Experts of a small language model.
Size: 10 layers, 14.4M parameters.
Experts: 96 experts in each of 5 layers, 64 squared ReGLU neurons an expert, 4 picks a token, a softmax router.
Training: a variant of Adam for the experts, 568M tokens, 3839 steps.
Below are experts of layer 4 (counted from 0) of a mixture-of-experts language model. Rows are named router (the router's row for the expert), gate (a neuron's input weights, with its number), up (a neuron's input weights, with its number), down (a neuron's output weights, with its number) and show model dimensions 0-127. Each number is 128 + 32 x the weight over its row's rms, rounded and kept within 0 to 255.
After each expert's rows: "comes before" lists some tokens at least twice as common just after its tokens as in all text. This comes from a sample of Wikipedia text that the model never trained on. Tokens count by the router's weight.

# expert 52
router [111 143 164 144 162 130 147 134 116 117 138 135 112 150 127 162 182 108  87 182 109 138 130  86 150 126 104 104 102 131 154 159  83 134 190 101  98  48 120 177 136 172 184 158 111 155 137 123 130 185 143 124 115 152 103 163 146 108 154 141 153 113  62  72 189 136 100 150 160 140 122 169 113 105 122  84 173 155 124 135 142 185 162  98  73 155 150  90 155 109  80 107  81 150 164 118 123 172 117  78 141  78  99 117  78 119 160 140 127  83 116  91  86  67 150  91 162 127 135 183 131 150 129 120  56 117 203 114]
gate8 [105 121 128 161  58 110  74 155 117 163 105 106 137 125 115 164 154 125  75  76 146 140  87 187 107 155 121 165 109 123  71 114 109 164 169 132  88 114 142 164 136 105 125  84  72 107 130 154 186  82  84 147 156 100  88 182 167 106 101 153 123 134 119 106 163  99 164 113 109  84  81 182 139 136 132 126 108 109  95 158 110 155 129 139 119  43 168 180 104 137  75 147 124 138 152  75 182 118 121 135 100 113 138 129 142 151 213 136 119 119 101  73 166 116 121  95 169 172  98 162 113 153 107 127 112  50 161 132]
up8 [ 84 129 112 177  79  73 103 166 118 125  59 106 162 108 113 162 187 127  58  88 137 107 104 174 124 159  89 140 118 119  94 109 109 147 165 111  90 106 120 164 121  82 147  97  75 124 121 143 166 128  83 127 139 112 117 180 153  99 131 164 142 147 119 107 169 111 144 123 113  88  76 166 138 115 121 121 103  71 101 175 100 181 157 165 102  42 170 142 120 116  81 175 102 132 166  59 164 120 109 120 133 104 114 133 136 117 200 149 106  96  89  90 166 102 126 129 146 172  77 168 103 155 124 123  99  66 152 126]
down8 [164 133  94 152 104  91 140 167 105 221 124 120 172 126 162 126 147 150 107 155 130 148 153 161 106 173 119 114 109 118  98 178 134 150 133  91 165  89 139 175 101 146 140 127 108  58 176 147 128 132 158 128 172 104 101 141 100 120 185 136 179 129 123 166 188  89 147 167 166 161  90  57 118 130 156 119 138 128 118 100 111 108 105 120 125  97 189 195 126  78 130 125 102 113 121 104 152 135 135 129 121  73 133 115 178 119  96 191  98 112 109  65 151 116 102 123 111  84 143  81 196 141 141 144  83 177  46 102]
comes before: "1", "0", "2", "9", "8", "3"

# expert 28
router [ 99 152 145 151 128  95 110 139 176 108 167 104 169  91 101 154 159  79 136 109  65 124 116  98 135 170  79 146 121  84  84 119  80 131 138 181  64  83 136 180 124 159 138 142 148 149 139 127 157 121 172 152 169 157  69 212 140 107 144 188 123 105 124 134 139 138 148 156 141 196 123  91 123 115 154 130 124 110  83 128 113 127 163 137 139 152  97  89 142 124 124 102 123 105 119 133 144 142 160  93  93 138  93 164 108 162 200 103 147 117 153  58 116 127  51  71 168 126  98 194 120 111 144  78 114 139 201 153]
gate1 [ 92 146 111  73 166  60 103 168 146 104 129 135 132  99  88 119 145 135 149 156 110 133  76 151 160 113 189 105 109  99 100 118 119 137  84  47  64  84 180 141 130 104  98 158 130  93 119 152 177 107 127 126 104 108 115 155 156  68 100  85  36 126  89 155 124 131 128 166 147 139 153 121 122 100 142 122 179 110 116  58 146 154 103  54 186 119 113 126  87  75  98 114 133 120 137 209 116 146 134 150 144 147 124 151 135 133 120 125 128  98 117 176 119 109  73 136 135  68 127 106 126 201 141 179 133 105 145 130]
up1 [ 98 143 125  76 175  63 105 163 156 109 130 141 135  88  84 116 152 137 156 172 117 140  85 148 159 110 192  91  98  91 106 122 120 127 102  79  59  96 165 140 127 110 112 170 124 110 127 158 151 114 134 134  98 112 120 162 182  53 108  84  30 145 101 150 135 141 131 154 156 152 147 142 114  99 124 119 185 125 102  68 138 171 100  55 174 119 104 130  88  73  87 105 127 127 126 203 108 158 135 145 151 151 114 147 126 139 116 132 125  93 123 184 107  92  71 125 134  79 142 111 127 208 129 151 113  95 120 126]
down1 [158 156  85 131 110 172  71 151 127 123 137 116  81  54 150 113 136  68 165 108 188 124 125 178 104 118 131 169 142  91 130  84  79 169 132 126 108 148 131  94 142 138 105 146  95 122 117  99 148 102 119 194 106  92 189 147 155  89 188  71  87 109  83 123 132 123  82 155 158 142  93 149 133 108 139 137 121 190 123 117 122  78 131 116 118 123 194 198 152 125 119 123  82 114 153 168 114 114 104 148 164  34 129 161 121  81  89 185 119 159 157 149 149 146 113 131  84 147 185 149 172 146 103 150 119 138 101 102]
comes before: "0", "9", "8", "7", "1", "5"

# expert 4
router [140 101  90 125 158  71 124 135 172 122 139  94 122 155  72  79 152  69 164 117 162  92 113 161 143 112 129 173  98  69  53 112  90 119 185 172 136 145 146  97 129 149 119 145 111 193 187 105 196 117 119 171 160 113 130 148 124  67 130  81 174 101 135 122 135 145 138 158 157  81 101 152 175 153 165 122 124 128 113 129 152 129 128 125  92 131 108 144 147 129 102 121  73  83 144  81  76 104 110  81 140 103 132 155 110 179 158 147 154 147  86 126 163  85  60 156  97  72 128 178 145 143  72 136 141 102 181 126]
gate5 [ 97 122 130 103 163 114  85 131 154 114 102 102  97 148 108 122  88  91 156 115 157 175  65 109 153 143 153 103 171 109 146 135 113 118  88 145 152 133 154 157 121 198 117 143 112 110  40 133 140 151 167 130 109 131  76 150  74 127 110 174 148 128 183 105 110 195  86 105 116 136 203 133  94 201 127 189 162  98 102 131 146 103 109 165 156 154 133  84  88 106  98 153 110 101  90 115 119 131 135 108 149  91  98 137 114 128  84 111 122 180 133 115  61  74 125 142 108 152  92 114 127 118 201 152 221 112 118 100]
up5 [186 122 124 185 116 132 164 130 131 135 162 140 168  90 151 150 146 157  75 144 103  79 172 118 101 132 116 181  83 176 133 125 158 134 151 114 112 125  93  95 147  69 125  90 128 136 227 129 139 112  68 144 156 111 175  82 170 137 142  89 121 135  95 150 148  62 163 164 141 125  65 114 160  54 143  90 134 182 169 143 111 144 142  74 127 129 120 145 125 172 150 136 150 150 183 131 168 123 115 154 112 159 167 137 146 128 172 132 125  82 130 117 155 189 128  97 126 116 156 142 175 131  50 127  57 106 133 154]
down5 [ 81 102 161  83 144 107 137 141 152  80 119 153 121 191 101  93 118 121 112  79  52  87 115  97 132 145 103 164 107 141  61 142 174 172 103 132 126 111 174 153 154  74 159 148 135 105 138 220 106 122 102 174 109 117  94  65 167 130 176 145  96 120 135 118 149 133  69 108 142 141 123 167 116 171 105  81 147 133 133 125 138 142 156 125  62 186 132 134 138 182  95 118 122 156 146  89 146 107 183 120 137 175 158 137 153  87  88 129 142  82 139 138 156 153 174 120  99 143 141 128 110 103  97  84 114 114  97 223]
comes before: "1", "2", "3", "age", "4", "born"

# expert 94
router [144 111 143 166  95 127 161 135 117 148 120  97 123 172  99 153 155 174 125 124  97 101 180  68 167 197 143 129 176 130 131 109 131 165 130 105 173 122 159 143 166 162 119 133  99  96 159 120 133  78 116 139 100 180  87 126 144 160 181 135 162 131  63 127 156  76 110 154 107 143  57  78 153 108  95  81 115  98  99 178 114 108 144 129 116 152 174 118 182 147 121 109 158 117 150 112 126 103 126 121 149 175 117 206 121 216 169 126 157  53 112  74 159 149 119 155 100 166 136 207 127 109 135 136 132 172 156 138]
gate0 [108 113 146 164  76 175 150 158 110 104 108 102 177 192  84 141 106 118 139 110  95  54 103 135 141  96 113 160 166  45 114 128 145 177 109 144 163 187 183 111 159 154  82 110 160 121 129 147 125 113 145 109 173 137  49 194 116 122 133 133 106 141 102 171 129 128 139 134  93 107  76 107 108 178  88 158 144 124  80 151 129 141  75 153 113 106 121 183 197 121 156 106 140 110 184 111 111 151  93  79 113 150 166 104 174 145 135 129  97 102 112 112  99 151 150 142 107 105 113 178 168 132  86  82 124 138 149  60]
up0 [120 146 133  91 157  98 120 123 127 180 141 115 113  87 181 145 194 129 136 138 149 185 187 108 149 149 127  89 107 163 159 140 103 109 117 116 106  57  79 138 104 133 155 117 110 135 132 165 114 127 147 134  83 138 186  68 149 150 163 126 164 159 115 150 141 126 152 114 148 160 162 151 165  82 171  86 115 125 163 141 126  93 167 119 133 120 138  64  96 126 139 115  84 137 120 164 173  99 165 193 135 152  66 170  83 119  99 153 172 172 106 159 159 115 158 106 198 165 167  60  82 129 190 145 137 147 126 199]
down0 [105  88  78  85  95  75 104 132  72 176 146  77 133 178  64  97  82  69 116 158 135 146 138 139 106 127 143 105 158  97  78 145 130 167 164 146 152  99 115 108 144 105 208 172 115  68 126 145 121 121 104 130 129 127 155 115 137  94 186 160 136 168 106 191 117 152  87 137 124 115 133  64  99 154 127 107 171 130 147 140 164 104 120 157 178 119  93 104 158 116  30 121 149 106 104 164  94 167 142 136 121 126 115 165 108 146 127 148 133  82  80 114  79 136 123 150 103 147  93 146  57  80 156 103  95 114 132 169]
comes before: " the", " a", " to", " be", " as", " that"

# expert 5
router [110 126 153  73 143 163 148  99 129 142 160 191 113 147 163 101 135 102 103 137 105 155  89  83 171  88  98  93 133  98 123 129 143 143 111 112 118 148 163 153  85 110 104 114 126 145  97  95  64 162 195 110 107 172 131 135  94 165 154 101 121 132 110 127 135 149 109  73 125  80 181 142  77 138 116 192 112 137 111 104 134  94 147 126 149 153 152 108 140 148 129 147  96 161  93 137  99 166  69 143 125  69  97 113  77  25  87 161 166 134 133 100  99  48 196 159 167 192 115 151 105 120 151  99 122 156  94  94]
gate2 [120 169 173 112 148 134 188  69  95 125 112 131 119 119 111 107 125 115 172 141  77 129 149 132 106 164 190 122 131 138 130 148 186 153 115  91 124 138 177 115 133 159 141  80 138  80 192 118  66 134 102 125 143 161 140 111 105 124  99 131 172 143  93 138  54  62 129 136 134 209 183  98  77 156 144 131 112 160 136 115 179  79  70 155 163 122 144 119 168 146  95 110 171 164  99  97 138 166 203 135  91 100 150 182 136 102 157 128 151 129 128 119 110 130 131 143  75 111 172 180 193 140  73 112 142 148 108 141]
up2 [129 166 159  78 138 128 190  98  84 117 108 116 117 138 117  71 129  98 157 136  75 165 171 161 130 157 169 126 103 138 118 125 189 135 108  86 128 134 180 120 105 194 147  85 121  67 185 116  73 164 104 134 145 165 152 136 131 146 100 128 172 135 118 139  76  79 143 125 119 203 199 107  85 143 151 122 128 173 134 117 176  87  72 135 182 109 141 101 177 132 130 126 176 160 127 100 141 149 172 130 117  87 149 177 137  90 166 127 151 151 117 120 113 122 128 138  83 115 187 151 192 125  60  87 136 156 120 152]
down2 [103 123 145 137 108 127 141 135 151 162  65 163 133  94 143  85 101 105 106 118 110 108 166  87 152 106 138 112 104 155  99 129  92 140  85 112 140 164 130 164  90  97 102 130 175 196 134 122  91 127  83 106 200 174 112 142 154 115  85 132 139  91 155 192 119 106 140  40 141 100 109 156 137 159 118 111 103 151 124 134  90 201 138 185 193 133 133 149  94 108 170 141 122 155 108 137 120 107 129 113 126 211 143 118 120  87 174 127 126  98 122 104  94 141 166 224 116  99 138 160 123 157 100  96  63 186 174 103]
comes before: " ", " the", " M", " L", " B", " S"

# expert 67
router [108 178 155  82  99 127 154 147 112 144 156 139  70 134 134 102 159 106 132 110 154 131 150 150  82 208 128 145 138 109 135 101 163 166 140  57 147  73 116 100  76 137 107 130 115 135  65 125  89 147 136 101  79 117 152 138 135 119  50  86 165 132 144 146 105 122 123  73 109 137 126  95  84 132 174  88  62  71  87  84 161 107 150  96 177 114  66 139 153 149 125  91 161 101 136 166  68 101 177 122 130 140 168  99 108 110  79 133 154 156 184 120 110 113 167 154 143 149 152  78 105  80 159 135 130 152  88  87]
gate6 [150 122 170 153 133 134 185 101 138  92 153 149  98 141 161 152 117 146 102  76 184 113 128 125 102  95 107  82 144 150  95 134 124 161 175 121 101  90 118  88  68  99 134  78  60 131  79 142 146 148 141 122 118 117 139 103 155 150 101 145 152 141 160 111  36  89 180 145 159 114 106  85 127 109  71 146 104 118 172  92 133  79 174 164 161  97 133  82 144 230 145 176 122  99 132 142 172 158 116 193 112 144 169 148 108 111 131  76 143 135 133 103 220 178 118 123 149 106 149 112 102 108 148 114 143 139 119  98]
up6 [165 144 157  87 143 107 134 153 130 147  97 110 216 208 117  82 167 169 110 157 133 131 176 131 128 173 153 133 139 130 154 125 144 146  68 135 171 185 183 165 135 138 145 113 197 131 144 133 130 145 146 122  98  92 133 126 130 141 144  98  86 140  76 189 171 133  79 135 132 133 113 138 147 139 156 159 147 141 107 140 160 184  70  94  97 157 100 138 107  89  82  87 117 139 122  96 120  83 205 104 119 147 160 160 155 137 114 161 152 124 171 120  40  51 127 153  69 164 149 131 123 148 139 172 124 102 136 141]
down6 [130 144 142  94 118 137 143 151 140 151 118 137 145 162 125 131 119 103  81  98 127 186 159  61 160 126 134 144  96 118 168 125 206 105 102 153 146 171 158 133 157 148  86 133 104 116 119 119  78 160 127  69 176 116 128  99  50 141 158  93 129 145 128 123  66 172 156  81 169 151  96 148 164 104 113 138 152 102 138 159  88 129  78  87 146 103 146 187 133 139 100 145  93 149 188 170 109 163 153  81 190 109 106 109 143 116 132  58 107 153 155 120 120 103 172 146 126 130 174  85 129 113 105 135 100 169  21  86]
comes before: "|", "-", "ee", "   ", "ie", "ane"

# expert 31
router [ 95 121 136 100 107 152 140 169 118  99 136 153  93 165  93 112 150 147 157 149 136 154 160  67 127 112  95 119 119 100 179 150 140 149 159 169 130 173 199 125 173 113 146 172 131 170  94  98 102 110 163  99  96 131 132 180 157  71 173 173 119  96 122 153 180 102  83  87  74 117 168 139 109 140  84 154  77 151 153 104 168 142 126 177 139 134 174 142 151 134 165 147 142 137 101  86  92  82 193 145 114 153 119  90 141 110 178 187  83  99 185 109 161 147 114 166 160 163 111 170  87 158 131 180 112 151 190 111]
gate2 [164 150 194 101  92 121 144 221  90  78 113 108 155 163 105 128 122  73 126  98 128 154 144 121 143 188 165 115 161 159 105  97  69  93 198  85 137  85 176 111 178 133 145 160 149 138 153  85  99 140 138 125  81 149 133 160 163  73 116 156 150 149  95  81 122 114 105 123 129 144  65  81 119 133 102 111  95 131 128 130 185  96 145 151 104  92 136  96  97  81 107 114 136 101  73  67  85 110 131  80 117 151  98 129 166 140 140 170  52  79 102 145 163 118 117 112 145 124 117 164 147  63 116 117 140 119 143 119]
up2 [148 147 118 138 125 102 167 165 136  45  88  89 154 101 106  73 155  89 141  91 192 141 180 101 133 185 135 109 167 160 122 156 121  89 120 208 102 109 169  94 130 101 114  97 157  99 166 107 156 123 176 126 184 134 140 155 144  87 173 111 130 213 132 140 137  90 104 158 111 133  83 114 139 127 117 111 127 106 117 217 152 158 160 152 116  91  94 117 115  87  76 121 145 142 105  55 113 130 131 136 103 159 109 124 158  93 120 140 129 127 136  78 135 142  73 171  92 108  99 158 118 127  94  41 114 145 119 142]
down2 [147 108 153 118 160  76 100 135  70  96 121 154 140 149 112 136  95 153 132 108 124 157  81 156 169 226 109  61  86 110 163 155 111 163 124 153 165  47  93 164 113 125 109 133 133 139 132 110 155 201 151 175 134 116 159 168 161 112 106 136 101 118 139 121 145  55  76 145  90  99 113 145 140 131 166 177 119 117  94 165 128 114 138 177 168 168 126 118 152  97 137  91 162 121 114  64  94 146 118  62 126 120  69 156  90  58 141 150  90 131 120 119  64 138 127 137 133 164  93  89 176 144  94 127 146 127 106 111]
comes before: " and", " which", " the", " but", " he", " The"

# expert 11
router [111 106 199  75 115 145 119 137  84 139 169  66 163  80 130 127 125 151  88 146 108 117 127 103 132  80 110 148 139 151 159 182  92 109 162 137 154  87 134 171 173 127  72  86 150 136 117 119 123 128 107  94  37 126 127  84 150 108 147 124 152 161 109  98  68 140 150  91 156  63 170 169  87 140 127 152 167 154 122 129 182 148 107 122 111 207 120 111 126  91 166  91 127 159 143 112 150 137  87  94 140 119 130  58  97 104 125 108  85 148 121 151 122 142 175 192 194 115  58 108 119 143 130 167 149 151 162 121]
gate0 [123 123  95 167 114 106 109 155  91 139 107 161 101 127 140 113 204 138 181  96  91 136 155 144 129 117 240 181  78 147 129 161 110 134  78 140 164 111  89 123 111 161 139  78  88 118 122 164 162 111  69 170 115 129 111 122 106 136 146 121 180 169 120 147 196 131 148 122 114 161 140 137  98 176 100 144 109 127  75 155 130  82  79  90 189 156 181 137 116 172 166 116 151 117 135  90 153 127 116  79 151 128 151 131 144  68  76 118 113 155 195 134 169 114 168 120 108 117 131  38 136 148  94 124 137 117 128 151]
up0 [135  94 183  52 116 114 124 117  87 129 161 105 185 134  85 173 124 160  83 184 142 149 115  96 132 142 115 118 113  97  90 151 105  93 135  92 111 158 151 138 131 115  39 140 148  98 159  32 127 132 134  96 126  99 108 129  97 198 124  80  71 169 181 119 151 112 112 105 163  95 155 101 158 106 144 128 180 164 179  49 155 137  67 154 102  93 119 131 134  82 129 162  91 122 196 163 116 133 102 162 174  79  90 135  90 139  88 119 115 118 132 158 126 125  97 154 132 129 125 124 115 178 130 121 110 127 106 107]
down0 [163 141 157 158 182 153 126  90 119 123 138 117 101 123 100  98 143 133 155  97 101 151 111 129 143 111 115 116 131 125  79  73  79 204 151 142 111 145 150  96 104  73 123  94 137 107 111 125 102 122 147 157 130 122  89 103 148 108 154 110 204 120  97 102 189 116 150 165 108 159 179  88 160  78 145 174 146  61 156 199 139 125 133 106 112  59 135 114  83 126  85 132 160 139 126 162  82 119 140 139 212 146 201 115 228 117 137 105 126  95  91 171 133  95 131 114 118 115 164 118 124  97  71 124 122 116 148  82]
comes before: " ", "0", "–", "2", "7", "6"

# expert 51
router [ 71 159  72 169 144  82 102 187 117 174 130 159  94 117  92 140 159 136 124 175  66  68 148 139 191 146  79 183 143  99 139 126 117 133  87  89 147 147  95  77 133  93 120  78 125 178 140 157 155 103 152 123 192 145 175  82 126 148  84 132 107 135 147 160 123 133  83 105 114  88 106 122 117 113 121 115 125 128 117 118 104 120 126 105 105 151 113 166 177 138 157 126  83  79  71 138 137 137 102  99 131  83 105 176  89 158 214 125 179 147 104  92 164 150  95 166 159 153 115 176 156  94 126 113 136 117 197 118]
gate10 [143 131 129 158 137 100 168 153 161 131  82 127  95 159 147 136  78  90  58 147 177 130 168 111 147 129 115 144 145 211 173 101 151 142 137 146 160 192 160 146 150 122 103  77 159 117 147 174 164 150 182 112 153 163 140 123 163 110 201  58 151 194 139 173 134 148 117 104 149 178 143 145 139 121  91  84 219 139 114 112 161 178 169 128 109 127 129 159 128 127 176 122 134 185  86 125 174 130 116 128 148 118 165 115 120 112 137 120 164  78 133 150 145  90 165 144 112 212 131 165 143 136 126 136  83 119 134  87]
up10 [147 118 162 122 117  84 144 175 164 183  84 149 120 176 148 183 136 133  94 101 193 119  95  98 123 148  77  87 169 196 148 136 144 105 131 147 120 165 157 164 119 110 102  78 131 108 125 132 175 180 161 153 128 110  73  79 169 154 125  99 141 152 115 153 135 160 151  96 142 154 161 144 106 140  87  51 164 192 141  83 168 164 156 126  69  93 141 141 163 105 152 140 127 135 106 158 175 123 121 155  85 153 155 167  76 166 133 108 150 131 150 146 163 121 174 139 154 204 171 162 130 103 174 122  69 146 114 143]
down10 [105 101  75 144  68  67  55 137 127  58 152 101 122  88 124  97 126 145 180 135 125 129 107  77 126 119 160  56 122 165 115 145 154 130 117 138 191 136 200 160 164 152 178 167 107  16 140 149 103 148 123 134 115  98 160 104 132 173  52 146 134 134 114 157  90 135 129 149 142  90 158 116 101 130 148 127 127 150  75 147 154 133  98 162 164 133 126 113 119 149 101  72 175  86 108 116 148 116 179  98 105 127 125 109  81 134  99 143 138 141  81 127 102 128 120 135 160  84  64 188 119  89 119 137 140 129 130 104]
comes before: " ", " the", " a", " \"", " —;", "5"

# expert 38
router [120 115 127 102 132 135 157 124 136 161 139 140 173 116 135 165 178 139  82 132  70  88 100 168 139  62 139 122 108  75 128 158  62 118 137 118 123  95  90 146 131  93 127 134 128 158 144 132 133 157 145 139 136 119 111 124 119 104 139 123 127 135 122 145  81  95 181 150 147  58 168 170 148 159 128 235 173 101 131 114 187 138 117  89 149 135 120  61 104 114 112 143  91  65 168  83 155 184 103  93 165  98 112 164 105 118  97  51 162 135  87  54 109 114 147 111  81  76  93 133 133 122 137 182 144 111 167 162]
gate3 [200 190 141 146  97 148  94 116 124 143 201 121 122 124 181  92 122 120  76 109 110 115 143 154 137  87 105 143 156 172 195 156 124 191 113 147 127 100 147 110 133 114 121  93 142 108 137 174 114 166 134 144 141 141 140  99 212 129 129 102  98 116 109 122  91 106 112 133 156 124 114  98  50 142 118 164 160 141 125  68  76 154  60 132 115 125 143 122 138  97 111 108 109 126 144 102 142 127  72 174  99 105 148 134  84 167  86 128  75 106  81 175 109  91 194 198  66 102 143 131 120 120 115 101 113 125  85  61]
up3 [123  97 198 133 183 116 139 156  77 177  90 152 102  78 166  70 124  99 107 188 182 122 126  86 152  93 165  84 165 137  94 135 103 134  96 167 145  82 152 142 166  73  97 120 150  95  98  61 135 121 161 113  94 167 130 107 133 104 128 154 136 182 136 138 126 122  85 167  95 150 117 148 185 123 128 138 153  68 144 145 142 177  68 124  98  79 158  67 115 129 106  99 111 129  75 173 138  88 105 126 100 140 140 139 176 109 130 121 138 110 132 160 149 133 125 130 153 102 150  61  90  94 212 154 104 118 137  94]
down3 [114 100 144 128 134 150 105 124  88 149  90 172 133 143 180 171 165 146 126 211 104 153  78  86 161 143 173  63 165  77 127 156  32 152  77  99 126 167 125 123 137 117 160 101 122 133 138 111  87  49 143 129  94 140 174 102 143 145 101 135 151 111 126 103 165 111 100 124 130 185 144  99 164 169  92 132  91 133 161 153  62  80 150 164 122 128  70  79 118 158  75 112 153 134 163 104 116 173 148 145  93 120 107 170 129 145 120 134 111 170  83 100 184 139 129  88  87 139 173 165 152 115 139 117 136 127 136  81]
comes before: "1", "0", "2", " ", " |", "3"

# expert 43
router [117 166  92 136 157 169 113  80 148  58 125  68 131 135  97  83 122 129 139 113 160 178 115 150 109 130  88 148 124  70  82 124 113  95 167 105 113  99  81  96 105 126 134 165 122 159 126 102 167 112 159 106 148 135 169 105 122  82 100 188 180 125 159 164 123 104 142 187 159 202 112 164 165 143 156  94 109 102 153  96  94 119 162 118 135 107 164  92  89 121 136 152  88 126 172 125 139  89 156  57 170 136  95 156 165 140 153 117  66 140 160 125 128 144 106  98 105  77  65 182 146 101 126 110 122 156 213 152]
gate6 [167  98 130 135 143  77 129 131 153  44 112  78 201 126 124 116 140 133 118 178 160  79 133 118  75  51 102 130  57  88 108 149 106 114 163 141 111 158  98 115 106 135 136  71 139 123 108 135 169 171 114 126 177 160 136 125 222  66 114 166 144 111  88  82  67 113 107 162 146 115 130 110 153  94 138 142 107 140 143 137  92 132 172 132  97 122 152 128 148 105 104 110 124 154 125 105  97  88 123 116 106 146 110 107 108 182 164 121  93 156  57 206  81 111 176  84 127 121 118  96 122 185 102 104 120 140 125 133]
up6 [ 74 183 117 109 114 147 122 112 163 212  92 136  70 130  99 140 129 162 169  99  95 129 111 174 131 217  88 128 159 154 159  61 168 159 109 101 154  79 126  80 148 136  90  83  93 130 158 111 129 103 128 137  83 141 108 142  94 152 113 127 121 130 157 178 160 120 145 102 131 171 100 166 152 155 160 109  96  72 115  67  83 154  80 130 149 134 162 116 116 170 148 146 141 130 164 110 158 125 185 116  80 150 143 154 163 131 174 102 166 116 185 123 181 167 111 130 181 132 105 162 159  77 130 159 161 140 128  86]
down6 [146 147 155 190  81  88  74 102  63 116 135 117 132 137 142  93 107 104 114 117 163 113 132 188  77  68  73 182 173 152 146  65 125 138 171 109  72 100 127 144 118 107 175 133 136 138 184 158 199  78 105 143 158 133 109 137 127 161 103 108 103 117 128 148 103 114 143 142 123 162 120 101 129  59 117 132 215 111 151 137 171 119 167 141 141 101 111  88 150 166  62  74 106 168 150 160  93 161 141 134 141 111 113  82 122 144 127  75 108 145  98 144 107 106 108 110  70 110 152 168 165 113 104  75 153  95 124 149]
comes before: "1", "2", "0", "3", "4", "5"

# expert 22
router [ 77 127 183  79 136  88 116 120  99 163 148 154 157  82  92 167 148 177 108 106 123 102 166 113 152 138 123 117 125 188 127 129 119  56  85 156 161 122 104  93  97 115  62  94 150 129  91 115 121 145 180  89 157 136 148 111 146 139 117 145 124 155 132 154  63  99 155 134 137  67 181 151 144 113 154 153 148  81  40 144 157 167 182 123 150  81 101 132 150 104 154 149 103  99 136 116 153 191  79  99 101 161 104 178 157  88 101  83 176 102 115 114 125 128 157 142 159 137  57  94 136 137 150 105 180  98 163 139]
gate2 [125  64 196  95 135 104 111 144 105 111 160  92 150 111 135 126 136 107 183 141 136 179 119 144 139  63 141 135 117 156 103  94 105 189 102 133 114  88 147 171 184 155 104 123 174  91 108 155 102 144 147 137 154 164  56 125 201  71 178 130 158 120  89 138 125 150 115 124 153  75 140 192 170 151 152  94 118 128 157 133 175 137 142 122 166 143 136 125  60 110  93 171 139 161 138 100 156 152 173 148 145  98 132 100 147  95 106  99  80 109 118 162 192  58 140  95 121 136 123 155 125 207 119 168 165  99 138 125]
up2 [155 140 132 174 147 148 148 150 125 107 112 191 138 191 138 161 128 111  97 130 160  94 130  68 135 209  85 110 130 120 186 110 128 118 158 139 158 208 143  54  62  67 132 122 119 160 105 120  68 102 119 104  96 151 153 178  98 173 103 118 154 178 130 113 145  74  93  72 129 155 155  69 123 194 105  94 143 160 104 109 109 106 115 111  77 160 102 141 207 133 112 107 111  89  82 126  99 125 121 110 127 131  98 109  64 123 101 130 132 131 136 141 132 152 169 108 142 133 126 122  95 105 148 110 102 200 109 116]
down2 [ 71 151 103 160 115 142 158  91 175 118 158  65 158 149 137  92 128 184 112 169 110 160 134 132  73 153  79 177 112 143 179 144  67 110 126 152 120 152 138 177 162 148 193  96  74 156 117 137 135 130 146 115 136 117 184  95 148 126 168 137 161 176 157  85  86 130  64 159 161 186 111  71  89 127 155 145  92 150 153 105  80 124 117 144 148 129 171 107 116 202  99  99 114 142 109 155 159 157 143  97 104 137  76 136 148  85 144 183 109 107 133 123  90 130 178 145 134 197 139 134 154 152 170 103 111 107 149 175]
comes before: " ", " |", "|", ".", ";", " |\n"

# expert 74
router [108  98  85  91  91 190 126 137 146 183 159 136 114  92  93  87 185 109 122  87 107 117 171 193 163  77 107 143 151  77 141 156 117 130 135 113 150 175  97 126 145 108 100  97 144 204 134 174  78 150 102 119  89  99 130 130 112 101 208 159 151 147 163  94 127 135 128  80 123 110 159 127 111 185 107 162 155  98 114 134 162 120  91 130  99 153 145 158 189 172 143 146 112  96 124 117 119 165  42  94 153  83 116  79 104 106 117 148 191 146 120  95 123  77 151 146 108  87 158  83 166 125 102 149 117 101  81 139]
gate0 [150 116  89 148 116 104 156 154 186 136  98 121 113 180  97 178  98 120 141 166 149 149 199 126  85 122 186 137 133  89 157 123  48 137  90 131 141 113  77 167 191 131 114 119 126 132 178  68 147  80 127 129 144 130 139 124 136 139 107 170 100 132 191 132 145 141 148 157 106 181 190 115 150 152 163  68 179  89 180  73 130  79 156 170 104 133  76 138  89 127  92 158 166 171 157  86  71 106 149  96  97 121 108 132 112 108  96  82 127 154 116 147  66 144 121  86 162 143 131  99 123  80 161 111 117 130 131 126]
up0 [107 111  86 139 116 122 170 136 178 121 104 149 125 173  96 159  83 122 155 172 154 150 194 156 111 124 186 128 154  94 179 102  33 121 102 135 169 135  96 174 194 103 101 118 121 160 173  74 173  89 130 111 149 129 144 123 159 158 101 171 101 152 199 135  91 112 131 158  88 187 158  97 165 160 153  98 176  81 192  92 125 100 155 157 101 120  97 115 110 138 126 170 148 162 170  75  76  85 129  99 117 122 110 118 110 131 121  93 136 146 112 129  92 152 147  59 155 140 146  92 108  87 142 106 131 106 109 127]
down0 [132 106 183 139  86 128 165 121 125 111 130 105 163 102 149 138 119 154 109 153 130  74 115  70  67 132 137 118 125 148 156 100 123 209 119 155  99  96 128  81 124 155 149 148  71 160 134 103 142  90 104  90 107 126 140  96  71 157  99 113 176 158  87 124 138 129 150  99 180 140 118  79 115  89 139 116 113 105 110 108 142 114 127 114 104  64  97  70 123 108  68 154  59  60 137 138 105 102 101 166 133  87 143 130 163 170  72 109  39  93 157  98 153  95 146 172 112 128 116  90 180 190 139 128 152 124  78 167]
comes before: " ", "-", " American", " footballer", " politician", " United"